python train.py --n_layer=12 --d_model=96 --n_experts=192 --experts_per_token=4 --d_expert=64 --d_shared_expert=64 --activation="relu" --moe_layers=[2, 3, 4, 5, 6, 7, 8, 9, 10, 11] --router_score="softmax" --normalize_top_k=true --routed_scale=1.0 --balance_loss=0.000198 --balance_bias=true --router_z_loss=0.001 --init_std_router=0.00605 --lr_router=0.0015 --vocab_size=2048 --norm="rmsnorm" --norm_eps=1e-05 --tie_embeddings=false --optimizer="soap_variant" --lr=0.00706 --grad_clip=0.5 --batch_tokens=65536 --seq_len=1024 --train_tokens=385200000 --steps=5878 --dataset="wikipedia_en"
Below are experts of layer 7 (counted from 0) of a mixture-of-experts language model. Rows are named router (the router's row for the expert), up (a neuron's input weights, with its number) and show model dimensions 0-95. Each number is 200 + 30 x the weight over its row's rms, rounded and kept within 0 to 999.
Before each expert's rows: "gets" lists some tokens that make up at least twice as much of what it gets as of all text. This comes from a sample of Wikipedia text that the model never trained on. Tokens count by the router's weight.

# expert 173
gets: " co", " Co", "co", " O", " E", "E"
router,176,223,194,156,198,193,273,175,222,241,184,181,190,224,206,210,183,221,187,195,171,252,197,220,208,191,149,183,198,194,167,209,151,239,184,173,211,156,227,213,195,150,228,229,192,189,225,152,217,209,210,193,158,246,179,199,227,251,146,170,174,184,216,167,170,219,206,208,146,264,121,218,261,193,183,165,196,234,167,185,165,229,205,150,169,201,220,148,192,154,211,168,185,209,182,193
up0,184,227,212,209,184,219,173,202,172,233,207,211,206,240,197,207,194,236,186,204,170,210,199,206,223,185,167,212,203,228,181,170,204,180,193,225,185,248,219,203,190,211,169,212,197,231,201,182,243,194,199,263,218,193,159,202,216,206,256,237,160,238,188,175,292,206,172,245,230,128,171,202,153,230,270,175,189,200,235,196,166,214,125,172,223,223,273,202,193,204,182,219,198,208,250,133
up1,160,203,197,185,200,152,219,156,220,248,151,166,196,155,212,200,188,183,188,256,242,186,160,188,158,203,255,198,225,200,203,230,166,197,198,184,305,180,206,175,248,173,216,222,203,193,180,196,189,194,183,205,263,162,163,221,237,180,180,228,215,210,200,195,217,184,199,183,188,201,205,185,239,203,167,231,205,205,240,188,189,196,204,196,185,172,224,156,237,191,187,296,232,223,120,202
up2,186,195,182,276,206,175,233,232,160,202,242,167,211,123,207,175,195,190,220,176,170,216,191,239,254,227,250,201,227,197,194,225,197,218,198,172,254,144,201,206,220,251,208,207,178,177,200,180,154,194,196,198,147,242,204,205,235,208,199,232,93,198,240,186,162,218,199,191,211,167,221,206,201,201,188,201,176,215,226,193,143,196,184,177,236,171,237,164,191,205,162,270,202,197,209,191
up3,176,250,195,200,145,154,249,191,220,194,207,176,245,200,235,280,206,186,198,145,227,146,196,193,180,198,189,179,186,200,160,227,183,179,196,203,173,189,238,156,230,168,194,210,179,198,205,182,207,198,201,270,152,192,215,186,211,195,164,213,162,156,155,198,188,203,195,224,221,224,181,171,220,194,204,173,87,194,194,189,227,237,214,199,198,228,212,202,130,150,200,171,176,183,246,182
up4,225,197,195,150,207,189,226,197,290,189,192,200,150,218,207,202,157,198,220,177,217,195,194,215,160,149,160,194,197,240,227,226,215,200,196,140,190,235,240,295,190,209,214,218,249,158,172,204,208,221,243,163,195,250,208,152,209,201,192,174,196,178,197,215,243,162,185,202,192,206,235,149,160,213,167,238,201,260,163,192,231,226,200,199,149,237,204,206,193,178,187,201,169,181,219,149
up5,206,233,184,188,197,163,210,177,231,154,152,138,213,179,209,258,194,238,180,192,184,173,223,178,207,216,194,272,166,156,182,112,204,189,190,199,225,175,185,154,218,145,207,203,148,204,190,208,238,177,184,182,115,204,198,197,189,222,200,182,156,131,222,179,148,225,198,172,206,185,241,219,217,186,211,265,195,156,160,197,200,213,206,220,194,220,218,193,182,212,171,170,225,222,229,191
up6,192,187,233,176,259,176,179,184,171,190,156,182,243,208,201,192,222,203,192,164,215,183,215,254,189,167,193,204,170,200,200,205,179,191,260,163,162,140,217,206,205,191,211,209,184,224,213,195,225,203,186,198,196,344,155,157,255,236,183,209,220,193,182,171,207,256,193,200,194,235,148,191,206,207,188,181,209,239,205,254,213,124,216,216,197,231,198,213,189,177,206,244,213,193,198,198
up7,143,144,215,235,201,178,210,269,175,196,203,150,154,241,215,211,163,161,223,210,191,146,189,186,177,120,198,217,153,276,187,191,184,238,195,214,208,211,195,223,150,206,224,222,191,190,151,196,197,221,207,190,195,194,275,180,222,183,208,212,178,227,220,205,163,178,211,174,255,216,175,216,182,201,197,219,143,229,152,213,182,258,152,211,178,228,192,202,202,176,208,235,240,205,183,186
up8,206,197,163,198,219,164,227,191,209,187,189,186,277,142,194,222,195,238,188,232,215,203,225,222,239,166,140,189,220,226,201,225,230,184,175,171,183,148,222,262,203,169,204,250,196,200,146,251,200,233,200,200,198,225,190,188,204,187,196,269,237,166,179,242,215,195,152,206,200,171,201,187,208,210,142,203,296,249,215,208,202,198,206,114,187,185,209,184,192,191,227,196,232,196,190,212
up9,153,197,177,221,144,193,220,233,210,201,211,205,207,203,168,188,212,178,163,263,166,202,237,187,179,223,175,185,163,198,185,195,169,161,188,151,211,213,194,176,229,197,184,132,218,185,214,184,153,266,218,230,228,201,191,212,195,198,194,182,189,199,225,173,219,226,180,186,194,197,222,157,264,201,202,244,253,244,218,264,199,227,196,200,215,201,166,148,136,211,217,195,152,277,221,133
up10,199,275,228,194,206,184,272,167,208,221,173,199,213,217,195,159,226,149,211,205,229,201,204,232,203,169,205,211,195,196,171,165,182,231,220,156,212,165,207,167,204,243,201,209,197,210,236,225,233,172,198,202,198,202,200,188,136,150,175,201,244,220,209,175,158,245,213,172,201,238,193,166,218,294,186,201,213,252,188,136,194,192,187,202,201,231,157,181,194,268,207,129,167,200,180,175
up11,204,202,186,256,200,193,249,208,175,258,179,177,167,201,131,209,154,170,243,244,196,249,209,233,145,153,151,176,236,257,303,166,173,178,166,172,214,205,228,206,191,189,154,210,198,217,195,165,167,192,198,216,177,216,210,202,207,234,198,210,175,137,239,181,189,191,196,212,179,194,200,178,193,203,189,201,196,185,194,195,186,237,189,201,171,198,200,217,127,217,183,214,263,224,214,171
up12,204,236,264,199,155,256,182,203,194,218,182,235,248,158,185,221,204,262,181,183,168,242,235,199,195,189,257,164,199,203,201,244,212,174,241,140,246,206,204,249,179,206,195,180,200,182,170,147,205,191,155,200,227,229,224,163,235,185,199,211,205,212,251,185,209,206,226,169,132,174,163,218,190,197,197,211,201,246,274,175,203,225,183,187,207,138,177,226,176,181,202,175,181,235,163,199
up13,189,257,201,208,175,160,180,167,239,209,158,270,192,202,213,216,230,153,181,199,208,201,200,228,194,184,150,207,234,292,191,240,272,210,217,210,203,217,241,227,245,156,208,147,203,220,201,221,169,154,244,158,199,201,177,176,205,147,198,221,174,193,158,135,147,207,184,199,188,211,193,209,227,198,175,184,210,212,201,203,147,197,203,175,265,150,208,166,175,210,198,176,195,204,196,192
up14,225,184,174,190,203,183,202,166,155,243,250,212,192,209,187,232,199,242,215,208,130,257,203,197,213,202,214,171,198,165,233,216,210,188,193,202,170,223,225,181,205,151,226,215,199,205,235,174,201,221,186,209,287,225,206,222,199,228,225,289,197,274,215,261,192,212,235,235,236,168,148,253,205,170,224,180,179,195,179,176,145,204,193,188,190,182,175,202,164,199,159,192,236,245,178,203
up15,184,212,187,203,174,178,205,229,202,173,216,119,228,236,205,203,206,193,220,157,199,195,182,132,196,197,160,198,183,231,246,231,245,195,232,194,241,220,158,244,196,173,238,192,195,238,148,208,200,196,247,197,148,210,167,253,203,201,157,200,214,172,154,269,232,169,198,221,211,156,182,185,125,192,234,189,207,172,180,219,188,188,187,266,200,179,194,195,233,203,144,196,213,164,216,245
up16,184,263,179,155,198,157,200,207,247,200,207,232,203,261,246,212,229,240,201,190,188,239,177,221,180,212,211,200,262,209,174,202,200,206,132,201,167,163,203,226,191,202,162,191,162,199,198,197,204,220,119,212,217,195,191,185,142,228,200,159,178,223,233,198,148,200,182,168,151,246,197,206,148,223,195,208,210,266,223,173,219,217,228,257,199,197,204,188,194,168,170,154,267,213,197,201
up17,197,216,212,156,218,247,205,202,204,175,192,182,199,231,218,233,237,168,183,208,223,224,203,183,178,196,156,165,112,213,212,211,176,207,158,159,203,157,249,221,172,156,189,248,196,189,167,214,166,138,194,220,233,224,215,241,201,199,133,182,189,152,212,177,192,182,203,174,177,222,201,178,191,217,171,247,230,137,190,204,198,170,143,199,168,188,191,256,197,174,179,208,243,183,283,190
up18,220,176,213,187,203,199,191,167,161,165,160,293,204,210,211,147,271,177,249,173,164,225,192,256,256,202,199,185,200,175,259,193,196,252,198,106,208,217,178,182,190,187,220,178,221,207,245,193,163,187,173,203,188,203,158,222,171,204,184,224,196,179,200,197,189,193,232,200,204,200,203,206,188,213,206,162,168,152,173,153,196,157,149,202,184,245,214,191,197,209,176,213,233,268,217,205
up19,201,205,190,173,282,171,251,206,140,195,188,174,228,210,145,282,206,183,203,207,191,198,186,226,179,217,249,180,201,208,201,185,182,156,215,112,237,217,209,224,244,235,237,159,187,244,195,204,233,205,221,197,242,169,194,212,193,186,147,157,192,202,147,233,228,202,178,204,204,214,170,217,223,189,220,133,195,191,207,247,181,206,275,174,223,211,203,216,206,189,171,228,197,190,188,224
up20,237,203,185,203,241,195,199,161,248,161,248,282,214,202,233,207,158,224,219,199,196,199,205,196,184,201,203,236,137,206,192,198,254,197,210,232,221,160,155,224,195,177,191,192,198,205,178,243,169,133,194,212,177,206,240,226,225,201,174,166,186,210,199,194,193,200,168,221,215,194,124,225,232,169,145,183,222,169,186,253,203,233,242,150,165,198,181,225,244,186,201,128,243,212,166,214
up21,239,197,154,202,232,213,274,234,218,195,232,209,192,214,232,233,222,196,227,233,122,210,216,213,195,182,206,156,206,225,202,207,172,209,167,199,225,177,138,212,218,182,206,204,202,154,228,210,218,171,246,180,123,231,197,197,188,207,237,189,195,186,194,162,176,192,117,214,207,269,217,207,254,191,222,200,197,176,219,213,213,234,192,129,117,212,199,181,246,192,203,193,177,203,194,213
up22,245,203,171,206,194,234,191,208,190,199,222,233,162,174,193,243,166,136,264,199,215,198,183,234,253,199,196,175,207,162,202,166,166,217,186,238,247,150,210,260,228,235,201,167,194,214,199,199,126,230,150,196,213,235,190,229,213,197,198,187,191,171,264,212,190,228,202,245,162,181,138,280,234,181,172,177,181,204,197,205,201,214,219,142,207,184,194,203,159,193,174,193,185,186,151,204

# expert 187
gets: "ton", "en", "ill", "ell", " John", "li"
router,214,130,177,196,158,246,247,184,202,192,166,209,204,205,217,180,182,239,214,137,161,205,197,238,170,157,183,156,236,256,182,192,169,201,184,184,243,193,248,215,248,171,217,207,177,217,227,139,179,211,226,200,211,234,181,133,226,216,170,207,163,202,203,178,176,269,208,159,197,244,174,202,209,195,174,152,223,236,167,214,169,230,242,183,197,249,199,185,227,172,215,157,177,198,162,200
up0,222,207,210,253,280,209,199,215,214,182,169,231,218,179,199,192,228,221,221,213,235,225,179,230,167,214,243,133,143,166,196,172,193,230,210,193,172,166,205,255,184,143,234,197,229,191,206,200,251,154,199,181,210,202,172,210,201,248,201,241,215,217,202,198,182,222,225,172,181,219,197,155,196,207,159,155,118,169,198,278,176,232,219,191,209,202,203,202,258,156,190,190,183,155,199,224
up1,196,191,149,211,215,168,264,191,187,217,203,159,155,219,225,187,202,234,209,205,197,200,229,192,205,204,202,219,201,207,242,206,183,195,197,199,207,296,154,172,202,197,175,182,160,215,264,257,198,145,242,157,210,201,184,207,185,215,180,231,187,229,171,224,254,271,201,176,216,185,197,179,188,230,117,192,210,207,201,220,135,163,219,194,141,247,198,168,223,204,192,236,190,196,161,189
up2,229,217,188,144,158,195,190,235,163,225,196,252,234,190,200,185,227,219,177,194,191,154,215,234,193,199,231,192,125,180,197,212,209,201,204,168,176,228,193,206,207,261,232,212,192,218,217,207,198,195,234,190,190,216,198,142,254,138,188,151,184,180,184,200,245,153,221,217,236,203,217,126,218,216,182,263,206,260,186,236,237,218,196,233,237,181,231,192,216,221,205,246,191,193,229,127
up3,222,201,209,230,183,175,199,235,152,170,224,199,209,145,183,156,164,178,198,200,204,199,193,216,240,194,202,166,199,201,233,205,191,206,213,181,186,126,173,203,211,207,220,199,227,191,191,174,157,252,266,199,217,254,212,188,151,267,222,195,133,241,175,254,198,232,241,233,268,197,214,245,164,219,190,206,193,189,191,205,148,257,187,213,175,235,201,211,180,201,202,189,229,272,231,175
up4,159,179,163,195,217,191,228,198,199,197,206,238,172,193,292,207,189,144,201,214,153,181,151,152,169,224,204,223,202,154,216,202,128,178,186,139,200,205,203,255,204,147,203,173,176,207,196,199,188,198,219,238,237,212,171,189,147,166,199,231,165,225,216,201,184,268,208,244,169,237,211,215,178,231,203,213,201,186,178,187,194,233,289,192,215,203,246,226,190,201,218,176,220,205,160,198
up5,222,212,230,209,179,216,259,229,210,254,168,259,164,214,220,163,209,283,235,192,209,209,250,230,233,188,172,195,200,224,204,173,195,177,199,178,205,149,201,174,172,164,198,165,206,215,142,200,206,189,212,222,199,202,254,232,221,197,201,248,205,157,255,199,280,190,204,187,205,234,174,204,203,215,191,182,223,214,271,205,181,203,228,207,181,192,229,234,227,162,229,167,133,209,198,149
up6,126,175,238,204,200,206,213,184,196,195,215,176,233,249,240,208,195,217,210,160,199,179,239,232,203,245,192,210,215,251,214,165,178,206,190,232,233,222,224,214,265,218,210,145,130,199,194,187,171,155,193,197,165,192,182,190,215,225,177,202,185,217,228,182,170,248,245,211,184,280,223,209,177,219,166,190,211,172,208,196,218,292,239,225,215,175,213,207,202,196,196,203,208,289,177,192
up7,206,153,189,211,156,206,194,266,217,214,188,261,224,223,228,199,239,166,177,217,207,185,200,205,189,206,187,167,190,179,193,173,206,200,133,201,175,123,239,210,222,180,300,243,245,212,209,196,218,179,169,202,115,247,212,132,211,218,199,192,210,215,214,206,193,195,163,240,201,150,211,214,182,203,174,201,203,252,190,190,176,193,232,224,199,237,218,185,189,176,201,204,182,244,178,148
up8,175,162,210,227,140,105,244,198,226,207,196,231,177,202,187,216,192,237,223,203,192,199,205,211,208,134,169,168,201,228,194,221,201,205,219,240,200,202,178,137,191,222,191,188,181,222,244,129,181,194,202,236,225,208,161,167,214,203,158,190,178,144,216,130,223,294,186,198,142,229,216,198,220,204,219,182,194,228,165,199,219,224,205,173,227,201,186,193,191,188,206,165,142,226,219,194
up9,161,204,158,194,199,178,263,185,217,201,161,232,192,292,200,180,203,212,193,221,198,230,186,228,180,195,172,132,179,197,186,207,246,213,196,187,233,221,200,242,250,187,206,167,241,190,164,174,204,199,187,171,168,283,255,159,193,132,214,225,234,201,236,198,227,199,125,188,181,217,220,161,226,181,202,185,229,197,207,201,210,218,199,177,161,209,180,161,160,220,205,228,198,199,135,205
up10,205,202,194,164,182,160,247,164,214,205,206,211,179,193,203,180,200,202,236,178,191,199,234,170,179,161,211,224,172,247,148,234,213,187,206,212,265,216,182,196,205,96,210,228,162,280,167,190,183,208,223,255,189,200,215,206,220,190,168,176,205,222,217,180,214,162,200,200,207,162,192,180,211,198,200,251,183,186,210,209,209,200,219,176,285,187,124,224,206,258,167,201,205,253,241,224
up11,192,164,239,199,157,192,175,194,221,221,200,258,222,197,159,226,181,198,196,128,196,193,228,213,181,226,182,203,192,272,169,201,221,179,176,195,210,210,200,201,216,207,164,232,194,182,208,215,195,221,244,174,216,182,268,195,191,213,250,197,216,157,201,197,229,161,194,167,199,220,189,185,240,110,198,206,198,306,166,179,203,198,193,142,226,173,219,251,164,207,200,217,199,128,208,198
up12,148,224,218,204,105,204,184,251,200,198,218,219,197,216,219,202,174,197,196,190,183,183,226,186,169,169,186,232,203,243,211,218,155,220,204,222,186,218,223,223,200,143,198,190,212,196,200,201,219,257,211,202,202,200,171,229,244,180,126,179,167,236,239,203,214,195,205,149,194,161,202,213,207,210,250,182,178,142,215,146,209,208,243,290,178,241,194,159,235,178,192,140,179,239,224,206
up13,220,163,175,260,178,200,240,183,193,138,194,156,168,216,223,201,224,191,196,219,180,189,204,172,238,120,159,183,159,183,173,242,193,191,204,222,218,188,201,194,197,204,204,248,207,190,177,217,208,211,214,180,205,199,192,205,195,181,116,210,179,217,197,252,237,182,206,223,201,180,214,229,203,217,176,250,237,170,223,194,264,138,181,213,171,221,244,234,204,205,217,155,119,215,200,126
up14,185,196,287,150,207,216,220,242,212,246,158,187,254,148,259,166,202,274,163,169,198,177,183,209,184,189,241,131,191,196,218,185,245,164,172,202,118,174,208,188,215,182,196,244,187,196,215,221,249,207,199,242,159,223,200,214,181,219,231,185,232,230,211,169,186,203,168,204,208,189,178,201,244,264,197,173,215,222,201,206,227,214,203,211,206,204,158,206,218,183,185,155,220,218,182,197
up15,201,151,188,189,184,176,226,250,210,204,225,227,206,184,175,206,237,215,151,225,179,271,217,229,163,223,209,201,199,244,203,232,230,216,160,181,191,205,200,221,198,172,191,238,184,207,332,214,200,229,182,188,157,167,207,190,214,175,209,179,192,216,223,147,226,220,228,219,160,218,192,184,191,260,183,200,176,195,203,144,213,178,208,172,226,205,203,207,207,215,298,204,188,249,172,189
up16,250,204,170,220,214,237,182,124,223,192,182,200,126,220,185,201,210,190,264,202,136,189,176,248,200,196,173,146,200,235,218,146,205,239,212,198,153,180,202,181,196,186,215,143,261,204,160,193,252,231,212,196,223,213,142,132,217,198,196,199,203,214,220,198,192,212,164,202,199,217,181,207,188,187,239,209,154,227,189,194,181,264,182,201,154,156,204,189,177,203,160,185,213,193,150,213
up17,180,233,195,200,209,220,197,195,199,225,217,206,200,132,180,199,292,181,182,265,196,174,217,244,232,177,230,150,168,219,219,213,188,197,185,193,177,189,141,192,202,263,151,220,205,213,195,186,168,222,220,200,151,208,181,187,215,128,189,191,190,124,183,185,208,144,206,196,233,150,194,195,200,201,213,249,248,247,183,243,200,201,180,139,204,210,230,213,217,185,195,175,201,170,225,247
up18,182,208,228,200,220,201,231,220,159,208,155,247,195,196,179,216,256,206,150,222,231,197,211,188,202,277,203,182,231,167,212,218,210,263,202,227,184,153,217,226,285,171,208,235,263,202,175,173,235,161,205,179,198,224,232,151,221,185,207,189,203,166,195,176,181,205,172,200,188,165,143,208,230,258,191,220,241,244,205,193,201,187,173,207,121,200,171,198,163,190,242,201,209,237,200,171
up19,158,170,224,226,173,241,287,218,176,227,256,213,200,239,229,207,198,205,222,193,188,241,188,230,209,152,189,152,242,223,159,198,200,226,193,174,209,159,226,188,199,202,172,236,189,254,236,180,221,200,230,182,219,204,168,172,190,167,215,204,202,186,178,225,143,178,233,168,203,278,225,152,215,242,194,193,151,211,210,158,187,140,209,265,161,204,212,211,218,192,214,206,186,244,225,169
up20,241,208,225,188,146,199,224,150,181,175,203,174,206,162,199,275,187,252,198,175,175,160,203,194,174,252,182,194,190,215,268,167,165,187,223,212,171,214,204,146,235,153,139,263,167,189,201,172,184,209,192,207,196,163,256,210,202,217,162,200,203,189,236,196,203,194,245,180,184,217,170,230,211,240,181,193,224,196,148,219,160,139,229,155,163,200,207,204,201,216,175,212,158,181,145,200
up21,198,183,194,185,171,192,229,177,182,201,199,196,176,216,144,195,218,206,238,211,202,184,221,203,192,247,198,195,197,214,205,245,159,229,137,148,210,209,200,212,180,165,237,254,138,207,206,183,133,204,256,197,254,196,196,198,205,144,295,202,186,204,205,208,196,196,199,223,260,215,164,211,157,185,206,183,191,189,202,187,197,185,128,235,199,162,272,217,187,128,199,201,236,202,177,202
up22,207,203,157,207,260,217,193,200,225,205,247,186,232,200,153,218,227,188,203,202,203,228,218,207,243,160,214,232,262,235,247,245,165,192,234,219,193,179,188,208,260,198,193,260,214,238,197,217,225,165,219,134,184,267,246,179,170,193,175,200,149,203,193,246,212,202,165,181,206,202,190,215,197,185,188,235,180,160,186,178,130,145,199,231,227,169,201,197,165,239,166,240,229,193,186,164

# expert 120
gets: "ru", " do", " No", " no", " Pla", " Ru"
router,209,173,192,192,149,208,249,180,207,237,163,194,198,172,183,198,181,265,152,190,185,197,186,173,215,195,191,193,215,206,202,175,129,211,152,168,179,151,235,207,243,193,216,248,181,183,198,158,194,242,246,214,134,255,196,209,193,198,189,189,186,240,223,181,208,260,213,177,170,214,145,208,235,184,167,166,217,226,162,229,178,209,210,176,178,219,260,170,213,135,174,137,182,181,173,193
up0,212,196,202,202,178,180,206,197,178,231,199,206,200,196,264,187,227,183,196,200,220,135,148,189,236,192,116,226,229,216,228,198,176,226,196,206,179,245,211,239,254,152,157,201,164,214,213,183,203,199,245,196,214,209,201,257,183,205,201,200,230,212,127,208,204,146,189,172,180,257,193,154,221,150,212,218,161,149,157,190,210,235,206,191,207,246,197,156,154,254,219,171,211,203,248,205
up1,203,190,197,198,197,210,252,217,202,218,147,192,220,197,157,194,182,241,204,232,144,234,230,152,172,213,152,199,222,207,226,193,224,198,182,225,147,245,201,202,198,226,174,195,182,205,207,148,213,232,249,171,202,249,241,233,236,263,165,190,247,222,226,242,195,141,143,190,230,212,187,218,211,209,149,221,171,154,189,228,198,184,199,200,206,211,188,148,245,200,165,280,212,183,190,235
up2,253,198,199,189,165,210,247,194,269,244,197,221,203,215,201,189,156,181,183,205,214,240,228,186,194,227,231,139,157,186,200,176,113,192,213,197,209,216,189,199,277,240,207,206,159,165,194,166,200,215,206,184,177,190,152,196,195,180,216,205,201,216,180,223,197,180,150,178,153,235,209,206,249,189,257,188,212,221,196,221,196,228,143,206,192,205,191,149,207,181,158,214,174,295,195,179
up3,210,192,197,186,164,138,172,124,225,208,203,198,203,188,176,149,186,175,168,211,190,181,218,149,190,138,208,207,237,244,192,190,202,191,239,190,242,184,199,269,250,147,196,212,291,170,201,224,220,205,180,191,150,153,222,192,235,206,248,176,163,138,208,231,180,215,212,198,227,213,183,230,209,195,206,196,166,242,199,210,171,234,211,197,173,216,200,157,234,213,247,204,200,182,197,250
up4,216,187,203,201,133,258,213,218,198,241,186,205,192,219,247,216,213,229,192,207,204,186,205,191,216,168,195,185,184,173,231,215,175,194,191,190,156,328,206,209,153,189,251,154,185,200,161,223,151,231,211,221,193,227,220,218,194,230,230,228,223,199,179,190,215,217,232,199,149,156,190,242,140,183,208,188,193,229,208,201,218,257,184,140,241,202,180,206,222,148,158,200,192,242,172,189
up5,198,193,165,184,188,214,201,179,216,177,201,196,210,203,207,226,176,99,257,182,207,194,199,226,168,209,218,224,173,175,200,121,176,200,224,192,245,182,217,246,223,167,202,203,180,183,225,191,213,205,240,168,187,214,197,215,225,231,200,141,208,189,198,209,241,218,206,217,133,172,208,227,195,201,174,161,135,187,185,241,186,200,204,232,205,188,180,283,252,192,116,172,237,211,230,240
up6,204,145,185,212,213,124,278,198,185,220,121,209,177,253,170,225,223,206,314,191,193,256,226,195,244,197,240,188,205,227,205,218,212,205,176,194,191,201,211,189,205,186,196,220,214,192,216,244,167,212,178,194,161,209,199,207,202,189,225,127,174,172,199,209,150,241,196,175,165,200,205,219,200,212,198,164,177,196,209,182,190,233,204,205,218,245,202,233,227,196,268,180,195,179,244,193
up7,237,223,164,195,182,184,207,218,269,192,219,220,196,162,186,158,200,182,197,204,218,170,224,188,176,189,179,163,186,160,175,176,230,155,211,204,204,241,143,197,182,212,203,207,186,161,198,213,204,210,241,202,195,200,223,179,202,209,199,67,204,290,243,223,213,169,206,223,220,169,224,248,220,180,202,183,229,201,230,259,192,206,206,210,180,213,242,213,216,194,198,215,177,210,287,182
up8,234,256,190,218,192,224,193,174,188,204,206,246,207,213,208,224,221,183,201,182,175,160,167,195,178,217,175,254,162,255,159,248,123,190,188,197,203,201,198,210,266,217,234,200,185,172,153,149,160,186,215,239,195,193,172,222,250,200,175,236,199,201,171,164,199,213,172,204,190,204,159,178,192,170,210,189,204,202,177,218,225,236,178,199,289,186,224,152,206,184,135,218,283,208,209,200
up9,160,204,224,190,155,237,256,202,183,205,187,190,199,194,192,198,218,234,165,201,223,236,193,178,205,228,277,174,148,177,241,163,217,168,120,275,180,173,206,225,219,179,229,192,217,209,200,154,201,157,170,255,177,250,212,218,203,180,163,216,217,236,211,205,246,207,250,167,192,191,213,231,163,191,194,174,175,247,213,201,249,190,215,238,204,188,249,260,223,213,234,188,175,207,198,220
up10,275,171,218,226,229,199,201,209,209,202,140,172,214,206,176,270,197,212,229,182,254,203,193,183,197,200,213,192,209,188,184,199,184,192,253,232,190,201,214,268,211,205,236,172,186,202,225,210,198,272,198,240,196,224,186,181,197,171,209,251,200,218,198,190,199,192,197,177,129,212,198,193,243,215,246,204,207,176,157,181,186,169,242,200,95,201,217,224,169,155,140,212,218,246,166,172
up11,200,198,193,176,187,159,256,181,229,218,240,152,185,208,84,189,217,238,242,141,208,205,199,194,171,184,227,253,183,212,209,202,191,194,209,211,163,218,159,193,209,199,190,160,183,215,195,192,181,266,218,186,164,191,187,151,178,278,193,191,201,198,197,220,181,184,201,234,175,185,197,251,181,250,194,213,190,171,215,200,172,199,206,130,212,237,275,183,160,202,189,213,213,216,168,172
up12,172,191,217,212,223,165,158,165,224,288,223,222,199,206,196,224,185,218,247,193,202,214,157,203,191,147,150,185,199,208,211,198,165,249,203,168,185,225,230,222,197,225,178,205,206,195,209,198,262,215,162,194,196,179,146,139,207,186,232,192,167,205,233,162,227,177,177,196,186,198,171,240,239,223,158,213,171,185,146,276,268,199,180,130,197,246,200,160,199,170,186,188,198,181,215,217
up13,232,224,167,220,268,194,220,153,218,246,172,214,175,199,178,148,319,203,190,200,201,233,199,205,171,192,212,145,185,217,208,209,217,170,211,197,198,207,160,199,185,126,228,170,198,181,204,218,166,204,178,168,221,227,153,220,195,176,227,234,204,178,199,204,212,201,261,114,212,150,205,225,193,196,184,219,202,205,195,184,219,163,214,221,190,226,159,174,141,158,169,199,173,210,190,211
up14,199,180,203,267,166,171,191,204,182,207,160,182,196,209,126,212,195,169,241,152,187,183,200,226,240,238,206,204,164,221,193,152,193,240,202,198,186,180,169,148,184,178,264,194,194,212,217,205,204,214,220,193,235,205,157,248,207,244,177,220,178,190,217,200,207,194,204,115,208,187,215,179,138,227,220,183,246,196,142,236,184,246,203,216,191,217,109,179,185,182,196,242,225,239,217,182
up15,168,197,148,142,212,214,251,284,166,195,209,193,217,120,205,223,193,207,175,173,171,150,220,183,206,228,259,198,222,215,183,170,163,214,174,201,187,198,197,207,193,168,236,210,187,208,185,170,177,202,218,142,194,207,251,151,134,213,223,212,212,233,237,166,231,195,199,189,209,266,215,233,205,182,132,202,160,216,208,219,266,239,217,197,195,200,174,206,199,220,207,186,194,176,153,206
up16,144,195,148,221,191,158,131,242,208,207,186,187,189,183,202,173,178,148,139,163,179,208,199,145,165,237,173,213,251,220,231,246,219,184,221,259,261,213,203,218,217,190,209,181,195,199,185,155,245,195,198,208,216,228,255,185,238,149,145,167,175,212,158,213,207,190,170,250,221,187,199,214,171,166,180,150,195,184,207,241,243,175,213,217,204,203,184,207,208,217,197,219,159,193,245,222
up17,172,172,217,163,204,167,192,171,210,159,193,200,225,218,173,173,190,185,240,174,197,217,182,193,155,223,229,208,234,209,213,200,191,152,266,179,234,232,195,295,223,177,186,126,203,180,133,141,195,200,204,184,181,228,176,211,223,178,199,219,209,210,249,259,195,260,194,180,189,193,195,223,165,152,198,176,211,218,174,197,151,204,164,255,152,155,190,203,200,238,179,232,185,209,180,223
up18,193,223,196,151,193,188,182,228,146,204,191,253,204,187,211,237,236,163,147,151,180,200,200,196,131,218,209,192,188,219,235,157,188,196,220,171,218,227,199,237,167,203,200,199,204,181,217,199,202,185,210,163,217,202,197,231,158,245,148,196,183,184,220,195,142,230,160,176,161,238,195,116,240,219,192,224,174,200,197,186,271,219,204,240,204,150,225,266,196,233,222,198,213,147,199,247
up19,166,219,159,199,196,126,197,146,196,209,198,251,212,207,267,214,188,222,152,190,154,241,220,201,162,142,194,215,206,234,233,186,177,219,170,229,236,200,219,219,160,253,167,205,212,151,255,253,247,177,235,203,188,200,219,200,196,137,213,149,158,209,182,197,237,207,182,209,206,155,201,256,193,179,237,165,174,199,191,201,213,221,163,181,188,186,188,172,216,141,199,159,186,207,176,197
up20,199,206,153,172,233,154,208,214,201,198,177,210,233,209,220,172,181,192,162,178,157,228,115,163,203,168,199,185,189,213,228,172,238,240,176,203,204,225,172,230,217,196,242,183,165,208,199,197,254,217,212,196,185,227,230,192,200,199,203,247,211,186,130,211,122,210,185,202,199,201,208,204,244,205,135,180,208,196,196,210,212,213,184,215,197,126,223,103,167,185,200,204,248,191,267,210
up21,188,189,200,156,210,199,201,149,209,207,200,187,191,193,203,226,224,289,205,201,213,180,183,219,199,213,115,220,166,229,211,186,191,172,230,138,177,220,226,182,152,122,208,148,156,196,214,222,243,198,235,251,188,195,199,196,232,181,168,189,186,204,154,197,172,209,185,249,176,175,181,238,246,214,213,165,148,200,215,168,212,161,203,194,143,198,195,268,206,181,218,208,182,235,246,222
up22,177,198,175,217,204,240,203,208,192,234,114,174,221,137,184,182,179,230,199,193,196,190,208,238,241,210,189,189,144,181,207,208,185,207,209,174,225,195,202,250,197,200,207,291,147,223,215,198,256,178,183,199,223,231,206,238,183,222,216,243,208,212,192,203,213,197,184,148,130,156,163,217,298,208,189,224,219,240,155,257,190,196,227,224,215,201,196,188,180,194,208,151,192,203,191,190